{
  "n_layer": 8,
  "d_expert": 32,
  "balance_loss": 0.000128,
  "lr_router": 0.00123,
  "n_kv_head": 1,
  "tie_embeddings": false,
  "init": "uniform",
  "optimizer": "muon_variant",
  "lr_mult_o": 1.16,
  "doc_mask": true,
  "train_tokens": 581100000
}
Below are experts of layer 2 (counted from 0) of a mixture-of-experts language model. Rows are named router (the router's row for the expert), gate (a neuron's input weights, with its number), up (a neuron's input weights, with its number) and show model dimensions 0-191. Each number is 128 + 32 x the weight over its row's rms, rounded and kept within 0 to 255. Numbers have three digits each.
Before each expert's rows: "mostly gets" lists some tokens that are sent to it at least half of the time; "comes after" lists some tokens at least twice as common just before its tokens as in all text. This comes from a sample of Wikipedia text that the model never trained on. Tokens count by the router's weight.

# expert 100
mostly gets: ".S", "%", " metres", " Cath", "and", "ST"
comes after: "0", "1", "2", "3", "4", "5"
router:123083141088099155166145160115142139111107131155119121210138129123175105130093178134061174084134144083116120087143111116098107143123152170092147115143119135132210074164100136092058165091159164081138118126087154136143074057126103113130103134125173115148168115096157058161113172169108114154131112154176083138073105155078133100137096152123100080128106127068137126138132105134151146131091156160120106115117167163138147142056127140060112086087132140104100128160154073159134214143143153159073157153148084041130105169131111161112154100208095170124158129105155095148121142103133099183
gate0:129148149096126152104144081131113159083142146093110081167115070193142143101137106087121109145063160126100137151121182147152171159125079122150138074121157157178105091093153176170174130088188092133084117221125084153126182086094126153171113114113164124121166155057134129177103114114109120131078168128139156087122137097130151115164186107138084135165099102110122107132146173097107135155197160097148143145184164093166098098097094144171092135102139123119099077177169132163074112112084116133122131114151129099086144157166156151146152146144147094091099064122057098128105054178135138071
up0:170115095111137162132153126118132163127134140089090153137102143181154149047142154163048111124120135146141147118094163123164133138121060072098116122135201094101069132090160182110143139132191147137146122112145100105097137079062111150195102144099199166120127160098192133136068151110131154113117163123094121077104101085197183133156134114072100118154145171107134141165114139175153138096106149157168120131177196154116128105090090135156132132197116133105144061118147170110084130098128101155156137128143119124163100132139120141133169175116167072114123111080157194149149065116120087054
gate1:121097156119129132108084100068153102171176163103140141089181142110151138109146154106104146096115145076145085167158198145134173107123140174123181125112104143138124140097135141180074160115056091124161133156143102172133119081108081133143135154170132198121133152088137061158237137159156122122145116215103125126153174125106091068107128128124112135125110129146110131133176143124121138120111100200113130126116162194141160154075154103162122132110120087102122165116224062162099147131247101139115133142130111141160158108078119116101146110182120129115130117110198103137143151104162095127
up1:113157186150166115128130081000154149123163158164148132092131145109106101092142129138150146121143104091136083082159178120101166131103107153123145181116069099116133205106151128124112127115076092105145129111124103110079122094125147114147123101130195136124130206115095176190212138115167155147116116136123107108172133111089132096137058114142128150083111084175104133132122121137127158090140118133164124154154150185124136124127138144097121119170103098036145129101145086143090112124137044109128112142136099115143113114080094077121153130125125150089192171139177092123149068066220123142
gate2:127160170164079131134155141172111139173104107171166142158068133182131112137129138127166101127159134123156153125133136175041124128113111175166124167117135088154162138148140156083136113095159108110160104184146142074185104130148124129132120157103138108163165148109145126104096082151154120163076096152155091173121177105049080139092069101067090119126156105112144170129084157147146166148086053127191153110131136145141127149147179135080085095114112096185098119025223100109094151098079156152132119117118146101131129177152118144099130099123107136143193156137175137138101167116196083134
up2:141186121134123128112097142152068139123114082116151154166102124163173141088121115119188087127125156130132136122121118145025125156128132118141127129098169085117114099135161107151159106103165112081155144161103114070126075143122126069113141176115183086185115135071137164093125108114153131144077105157159104186159141167108126130115094092063068090114146067132160205113092218164091152134117082151184128140146169154189145162140168148082081087068073136123132123064186145110133112137093123151107124113096145103112100171090130155093119124139127113127164149130082144167106168152219135126
gate3:154110089123107143135178111102158152115091165057174098117074111141176149115117156150138175130175159073077137113166087090136114100146111166093103106105107170086068125156154131185138118129157113103072130123104100144045048103092124128068121125140115104119112129081118105132123192088101147113113153150148097127141047127085071126094099128142181107113203120045102073148131088117119144062197176126119126153060108190147158125116154190113111141134130131101181163147116137168137116079101172114131138138121095120154113124105101138129102091185130178115139172116125188106158140125134150144
up3:141080101153090103152167122127168216149128159065143132115048203158181201150109192143083176115149142092100127096156074130097057116118156144100121117120138178112073133151108182109146108074169138147053111128111128114080051142104153124066126099127101131123090134098179111150109140116150134069115159070128139142116103089112101132098123099119154084090108140051094080141131114166118117072112149117137113121099089172125137130103112117123062117113135141113164108156115134127142140116077171091102138141141105148088124100127112104111102124133154183081091148167178200120152182107121173134
gate4:114096157145135092141113138124094104091106166162123188115117139096166139083121122169126107133142100150129144137101118090098123187127060158100109129141071099156157094134149158133218107166178145121089125063070133108178052075087107190076191186125112108212180120094147138092137102093115133117170136132100095145094166135136123164122116139074111089117128101187166122097146132156095104080112143106213142123163091145151151145093122127150195137098115103098156055127076103105187150118158094073177100181138126142087153123130099120138176128165099096165113164106137107120103134151118118139
up4:120112180169081135142110103137125148054115161136143183100154125123135159123139123129122110121152141135121176152150148103059104177137099146139116097147064096168136097132162107161189118110152143096059155061034146124177083094136121197090188130144109094235153102088137125103164106123169125118143165104119103156103128129142128117195116150099101100117098112154151134115144151105122134113080143074171122130166093116143164131103171148125164155111132179108180098111099090128199176133075084077146115178100106133067158124122085069154192129174114126167126128096172089105115167115133139144
gate5:090144107108114059127111096127153112132113164092037149144155195134059134151108150122080123145090086180067091107159119127160129216111124107133116115141152187180148175141082137126155114150083107127134066134127118096086092044148199109149125096125163113107112163180131058166158100184084140120172126080133134120198117126094140125105147179166140083124072104136124104164171096134107159109108126146148093171126083175128135120088077143144114167113158147101143097185095074121112149141130145161128127172159117170110101100114150108134132118128106168122135117176137191129079177125085160154
up5:055095146076138111148152114103144135150107129111057149119177135113092115124096122117105117140071068171091099106122143105180143170066122107121098168124132186122141136161056129095129127122053122094110097131112166152084112096140153109141119107145144155097139156194147096207182066139078138143150150120155137112151099104085124119159151111195128065144145119135152108136078099091130119148075124085145096148154151139141171143095105151190094136129154139078127135137111106164177133109125173155122135197160081172081092134085153167159107127133144180131154133140138129146104166094097255139
gate6:133172104122134192110143159152100083110194126158176094130169109121113141098139130082094151114112148093143137094134133113107211134175201137127099093081071153150119081071134125131100137115175093166096136129100161139143166042104077176142116160127142090112146117119132123150157155104130139108145137217136110143093105157113076111167142153124116121183187175162122160125089143078138122126121149140145176137154165072149077106127104075048109148094170138179101099146178096146106148135121134168102160087107197080136115137152148110121132060116038102135069155073145134103154135112108111132
up6:093131109154138194094103169123124119098157142093182132125172109094115122116110130090152129146075172110124091057160111127035220163138175145136107059178123206137138139096168119123118114134189104144134171145135182114126175095105109161075121150132159105098124109114115073141136179177117143075155119137151081102144072099111119107140135190140129120218189179155094117136139141109079102114158160164158144125151130103111102118101165128084100156084131121123158089149127132154145097147133070146115167077072173116123119165205164138110091104146076136147129125131083130114107180089102101144
gate7:141076159157121176150091115163113195145157116169123149155150082205112106145095160131123118117137184116130196120167053112091217141080132157132103128074097091125137117134154134129192095168140080147134076103114135101095119147173143161117149175101129060192111157111102162113163101124129133200116099191108118181127105180118104125104132086155151079109112139135085162181156107124118125172143116116153136130163098127113082153189150132161086173137148142170144106132155066166161155084095151100137107152108125093116029145133077094134157079092106138119128103179112149147133114188141120128
up7:194097165156136157130125100186113169151191137130129152167121152161103099131109147127129083119113168133136190118177080115132168118109124168125109149096114113069159098144138114128122118127135109123117091120092115122112112121166136165120161171168053035165136137126113135087123133123120142175112135162107104145111062184097067146062095133181142099109098115089117155155185108144145110174129136165136134116197065124103131171121148153113152072129140116157130131071162073124129146096141119085150129123046065110122022149180075113121168068097110121166130114143146102140139122183161199159
gate8:112146188143139124116159153106160113148049121161177128116108093133125152149187151086156138125133177116147152104114144106152153137146093132158124096052088040187178084149083097158155135137135104097122121139047132098159106162142087130117140111065129132150147168117134116159121130078155137161145070109167141143144173079117140149171106133084117141198092045148073150099157141124146131126171046126126132124133097176071071130161164163128174171086114126139124185147150117163109140164056110122109138113144168084148145138147114126106122092085081135079143153079074103108169092108074103112
up8:147089162181116138124227145090129085067035116145192137104091131133114103168223142056119144125148125118141147139119176097123131141097068140164120118136074080148145103136120143048200142105118093094124092121103126121145076154106094079152118123055157111137113120170151105129115161098173129108189065059176148097114143077177141128179128114114101149133107090142112123139115130132158110110152048116165141144145123158098109184133154150112145110118126122139133097126186114138115151134101088115120133103116146109101145156172134135150206104126115129159168192068097077134143100098127110112
gate9:107117188101176153152098128111157202133183142110101111145074103149110139097094118120096131095099100132123139119107183119094151152136160155134111055092137147147148122165097147103112095143054090133108106094155190121188094139175069151063123126157106153129095157132100126124161113081100151179158146127124084108104182118181149064154096159147107102154154099140134130128086169115126213135190107085125121099194137130092115127121054173138175150113136148098191158179122176161127140095114130105112094151138100175160163169168155093132142171133090135153118179154156137152136117034170110155
up9:059147123107100107124079181078125152140158140142162137202113101150131128148126129139106095139143088131080158103133151132120091162186179102166116058108122157177171127146085140090120090130154156118108127144156172136142107121109095164122142195129120194098055127112078125116074132118110097127115102134187116132116175119159159137092144142139126026130082072094140102119134134190136161136169125097128162133138112160118149153056115147194168118092102134079181115138157122199168112105101173132105087163121146138144143122101130149139148172069088179129163099161104120083192102129132033143
gate10:084187094097137118126184116107152106120145197097106145158151140186154135094181116140110108077085088084090127094193106098126167211135120120096132119152092093093130087082139124144073135126124121131110119090101128189089122119167117135064136066129157094187190116101080153114149122144179102201107088146122134132190083117131131130178069150109166158140162109112068158155098182095065106110061128168122114157141152141154141082097099139107125127103164161169158144149094134129150123149101120166116061172193113132077167125130150084132129101139179118115143193139129139147108150084126128153
up10:057139097117168125149174121136162087128121203177099099146141161202083154120173096151126149062082120133100101077148132145144117145071161113098083094112070124084120114134095162056144121120136138137133134106104175173113159122169183153137128100124126100181184119149152134128131090123159119142156105133150120176184051061128182114132081171114157133133225157142098114146092141114130118102063129134112117104137113149139130129116098093090127124152173163114195134143096149167140138151132120156129115132218114143059119132126151076117121104197123106127152201154114102170136142066144148170
gate11:168097078126098182154139071159172108168082127168067145134111117107138150139131132176159137116133199116139126138105085118152098106113136097057130162146201176154121123113134145080125141085093127148142140112157156097134141134116144094113137118160119074145108163225185107163061150119204105114149120124100126170076036144171046149136118121120101088052111162130120172161113110100099111109103146124145156112174146123132123092067135097124096168090141112131096095111104089135174155181164136126130133141098199117100095129116133167165183113162092160168171116084142148119083148169097149135
up11:147097070161132178153136187130202090110127133091088118105177110141094132119138127157195119133099107112101133173114155150092131136146118111065128151115121178130085165062151089155150162151187124143162137115131127092120186157114104132120130091163088184085141130193121136120099184142113132141167123109096079138138079125189074127161120113115120127105105139118115158118121119118042091122138195142113051125149154161199068116125115139089089175153112174067127068048113114078137126100145136113059137121121184107145108101131158113135168160128134165124131148117103151111070138155087097205
gate12:188157186148152132110130127132140150133160125103133196147089082129137152106141135088166162159103192108076166102161102065086151158144142174124120120140128200118161090160137148127103132107119096118143128115137145137165097050194109155132131170118155170096094142114142119141108202097166158136132126132154179095109110170103068053096131140144177113129119144117128134127112113151128109148166092185090133129129107107103144135132083064190142175086171149122145179148077124097152071139173103171123142164090114118105112129161174078114098151144122129191098132108191129139127186104119105005
up12:123103191179150120128120166164151148091151148118158058169124071078126145100135141087082126111128162087149109137146123134096197087134145151109138126117124201110131108142095126111214147108132110136167152047095104109129105161208100136082145087168177124147151172117164107109154148116190141128127113154119172128098158130075145119113132119146191126197112182142118153130162134143093088133128085113174135114161071093140100127169118134123089148151133099102094180146085133118122138122215122144145116153088155167137149127175129053146150100214084124222145117147140111151117151076132167096
gate13:094092131139124115140111155104105137128142123167106148108185134112104188145124173101169171126116093080113162120148122134148144104108110128118117045078132085116081147126118145215104130100093121121157131110128106087125165098120172185117106143114081195118112106096186061117120152162138113128168168112143063121154131201175174097197117193133136138176139117103171110136063101153093102121179103098119119134131109198139136135116191092085149122138135118098117146059186128152096113138208095132111093137158119116145132140107111076116119062144120182083145094071130201122113126131150096197
up13:107161185139121130125140079087124150136096159102161114215145145103179107080101108135085096153091074118142105097111191169030139154143128147099147091123170078177108096115123123120102109121101100120144108118175124113165075150142118113043121148126127103134117133173142081107104092192187106087168110138114117088156145137167114143142121140200142127149169162112153110106169149128087123106157136108153161120146102101167141139136181143124089126190129082093132159158128122130168095107126102091124071089231128160084201143149153170141115198188132155079116166123172119138140141083092129128
gate14:153131153111102145126155110175172129130128125157117143160156117131109105077105160133047102123116099125195131148105067062185153117135089089141112082147140117158131133182132144125130130136075135084160104101167194141130083089133183090106100142139154186111120132114138138101179154069199114135079152149145150116087124140139176093201162147117203103171077101144100135132098084134159174101096127163170076125131164131134158141072135126125150127150125131044121105081138122173094154129147153157118132158177112112108117108214155139156129143176034105119108150145184127112165110157061168113
up14:135107120111166161118141132087177139129083178123107114196095104159154129139123139119137142104090080124193138154097101067119138138130091083113125032148110147169165131148061160074200124139102058128111110095129091160154122113115143152135151196154077106207077138172126118167165120150172114126186123086120074108127146137151159093132146153098111159137100152122129138179076168135110166097101121140154114131064124117175169146103111180068205096147120117104127150110171157145096180115141136075129136135204125131112111121144187118138092101188108127112131141127167164154131155110163203157
gate15:137138115165176079150094173141117126118133119129067124227161109186147095143091070093162163107126101101157142086143116138108131144112119096093106152164047132142103134073129156167104122136152138119095143133164126194116141160117096164094093107120155114090140103053135126182061180167099112104098085118133123136176169068118133113126155121099132123111086154145127140114174144160139119072118137140190127112166182151094123097108121137089128093169175085116119103126186091129142164086113107061128125108162055120193153191158120090106098129137154142101142111149066094155051160084154122174
up15:126175102150146121105087160117141129137142102121118107158160104148173087154142098155151159105188116123152175116120119133055140101153126121131150110150063108176059114062133097150098163112176162131156140121203197079155162144132121152132107081099160160118148112114128131136070156161156092145123121136130089072171126083193126112098168173142083126121105128090104125063140103114091145124166147120163141114132138183123080089158160144113105127211158118167106079172179148117157121085121119071122142188117228117179213163154114132100161115097169160125154160142080109123108154115160092163
gate16:155164143092153161143151144193144117157091092070051104150173106127111108117082146150099128101199235102085107187124155094146142117173124150100098151074100100164083078158129121072120111105130131130093082121122106108102127159158122142114120172105207058125132158085141043203145085139114169100104174171133128098091100124110124130090112155135095119101092087152151120124121131112152114110121158093157088092109127063120183112089121137138113085133121137099092128131183118137113108056127145154131165079190129116169183102143083127115078121139141140095108123165156157137106156076125137087
up16:097153146133145174104132166172156104153165110098063090079196161118147143146131104207141172084124199133109125140091142130153149123130082160103105143152083113166077079186124144086116129150178146133122091114136070086132120121147156150194112153117158131081147163134126099151102089150064158099190121123099149089143103115103154126091131140115115143123114131122114091132168158095156071175128149167155129076105108079088132109127101116113140128124041086067124120205117154128131113079110141129132169080136173147142147158211146131124134023094098155100108124111137163146115169125053152106